From a checkpoint of a small mixture-of-experts model trained on Wikipedia: 1 pick a token, a shared expert of 320 neurons.
Below are experts of layer 7 (counted from 0) of a mixture-of-experts language model. Rows are named gate (a neuron's input weights, with its number), up (a neuron's input weights, with its number), down (a neuron's output weights, with its number) and show model dimensions 336-447. Each number is 500 + 40 x the weight over its row's rms, rounded and kept within 0 to 999. Numbers have three digits each.
Before each expert's rows: "mostly gets" lists some tokens that are sent to it at least half of the time; "comes before" lists some tokens at least twice as common just after its tokens as in all text. This comes from a sample of Wikipedia text that the model never trained on. Tokens count by the router's weight.

# expert 8
mostly gets: "was ", "been ", "became ", "being ", "As ", "when "
comes before: "a ", "the ", "an ", "not ", "also ", "part "
gate0:620526584520439496486471450459492532502520490484511492499451537497486476503434485439513485461442438467524487487476521587436508493544549511549446539519546465493535520546535442442510569524481503562439540564500458450520502403486533593472480459550507564504467475474536444460579579455504522515440431526515456524489516514457435516496431496541
up0:506495516500440495406494468453488531539449507480507551513457525512471462523482481543472477449438486500456440475451468482511531493479475538555492541516539478558501480529480468524514468543430508532491495460539470544483464445464533473450489561535524598517469513428472459478548516447484511501506437571482456517468555498530579511552488514557
down0:471496540502508432480457425536571523480570493507519469506583457433416496528471477440497529538509515540507462493495488495544514457445471488504462472498563510558507526539418510499515526562490421474443496497530487563560533510508506454475421558497501571509535533532488483520500545513441578558596459482486545513522491456534545541465540457420

# expert 9
mostly gets: "University ", "York ", "Army ", "City ", "School ", "Court "
comes before: "of ", "and ", "in ", "(", "was ", "for "
gate0:520516475450479521476453499569508539455558486417506520539532457456521460430495502500551477431470497404521505523474566517459509449462512535498471544473502423551493537457510531554474532567456592525510494492554499469478496525531515508571457504479555493476550500463501465477498525477446610495501548502530510488434555449458531458534553496540
up0:494444513560468475521535478479530511518585481518439468473489480473399469532512471450571511538557557511470535506476494549476537497496550541504569495466502522486526584444473580438548524481496522497541469476521401545508516495493424475560538518451472473458521535493516453588489464467548536566448548470476480497537485465483554475470498520431
down0:544496544449442510582504477433462520514509500498486526501508520499501442593498517480454451513484574498546548483440422512439455511502538425492489497507439490520509492484492483421485472521473529521501510519533501561560535400494513504504421479507507530498565483566494483569475511524492442514505501463542504518507456603510443541497474505561

# expert 7
mostly gets: "\n\n", "    ", "|---|---|---|---|---|", "Genus", "Born", "Phylum"
comes before: "- ", ": ", "\n", "==", "= ", "The "
gate0:484445510464523523492476497569506519507540507512509585447454501463549520410446494481472513568527510408527519461555591578457540468526585451483541463569573482376480479515563484552509487492459507481530432500500559448501524515505480467506531510465474527458569533505461550508526591529436539468467454504570464516454439494540528527530489525463
up0:540481492486494466497507534547454487468538546484612527490487500445513467476462521463512498589410507401444558493470513566499474518541515518498411518447494506530467541440560522476530577522447408468521492445494531400533554463502510537545518490529586505517471532494480524491518557490497488557439503501518514583533479460573460609464498470494
down0:499480507448503404513504467493546513495490462519462541534586538474506497509486456525463459437491524525441522513525478547505499511530497492471513533468543479575552471473509556553498582498482486535429465507490499508453505536473485609525527451477414282469450466436517502476496505490545558494478516519504466425520540503567458536517525528502

# expert 14
mostly gets: "than ", "played ", "about ", "won ", "joined ", "make "
comes before: "the ", "to ", "0 ", "in ", "a ", "by "
gate0:595489463566428505582495496540459533520478453489507470490451506486480517459524478569554470537533548455465496453466438490563463513495519482498503571499531518529485443572503521430514550461466472486474525512478530430508494399487485518510469518508469512551487525387441502504535532430530520429501555518461544500464503503553511473464485479584
up0:533488493487441478470470506515491502528461505495593511547468482454564523497523513537415562523504440496489489487531487454552473474464494482487510553443486506501536448542516553446506491521463495604468507553448584458514453445489437516462502548538475567544526514558555445469524482607533506479489486579507551477546460450528509511479502504464
down0:453461489495509499428468482473505488554524420490482527591515493529496506529431553494541545507478432520489484525566515524483549449460480502494461471510463492425551516539513467515533510522496405606507438492492491464493472473451527483522473430484457527447505507455549471542518560485476472519482478525435543440505492472511501521516486456439

# expert 15
mostly gets: "year ", "time ", "year", "pro", "years", "time"
comes before: ", ", ". ", ".", "in ", "-", "\""
gate0:476511470461512460547489561487475536536488463569537463463532440498497510469449530445450485489527422494567470469481496465613469416432547603543496484520517523487527432447492413474558504456527433462494526517482554457473568525500525499549484507511509506495517470472503524548489503528437441499575506518484516517491481472455563537569516494489
up0:463549503509507453450551489487486482559475574568488433479553474457442457530515473565480476506557467480540445461573536492493514522449475488448469507423540483528515537467498513482503540452542457540552502491490543481390503549430528459468509530450528495545504525574454618497492462501474373551498544478557534498504501563426489366515521537504
down0:493461469495494457506445462518495616427517548510504484447561538497565535502509590585514521498457443495527498464504456484535471441453495502550471497478507545477530555464525525538503499517477525555490479458442431478476518501580523476542451509572518528514470461517482507489480544482506493454502516459506458491599450485483549539477399451560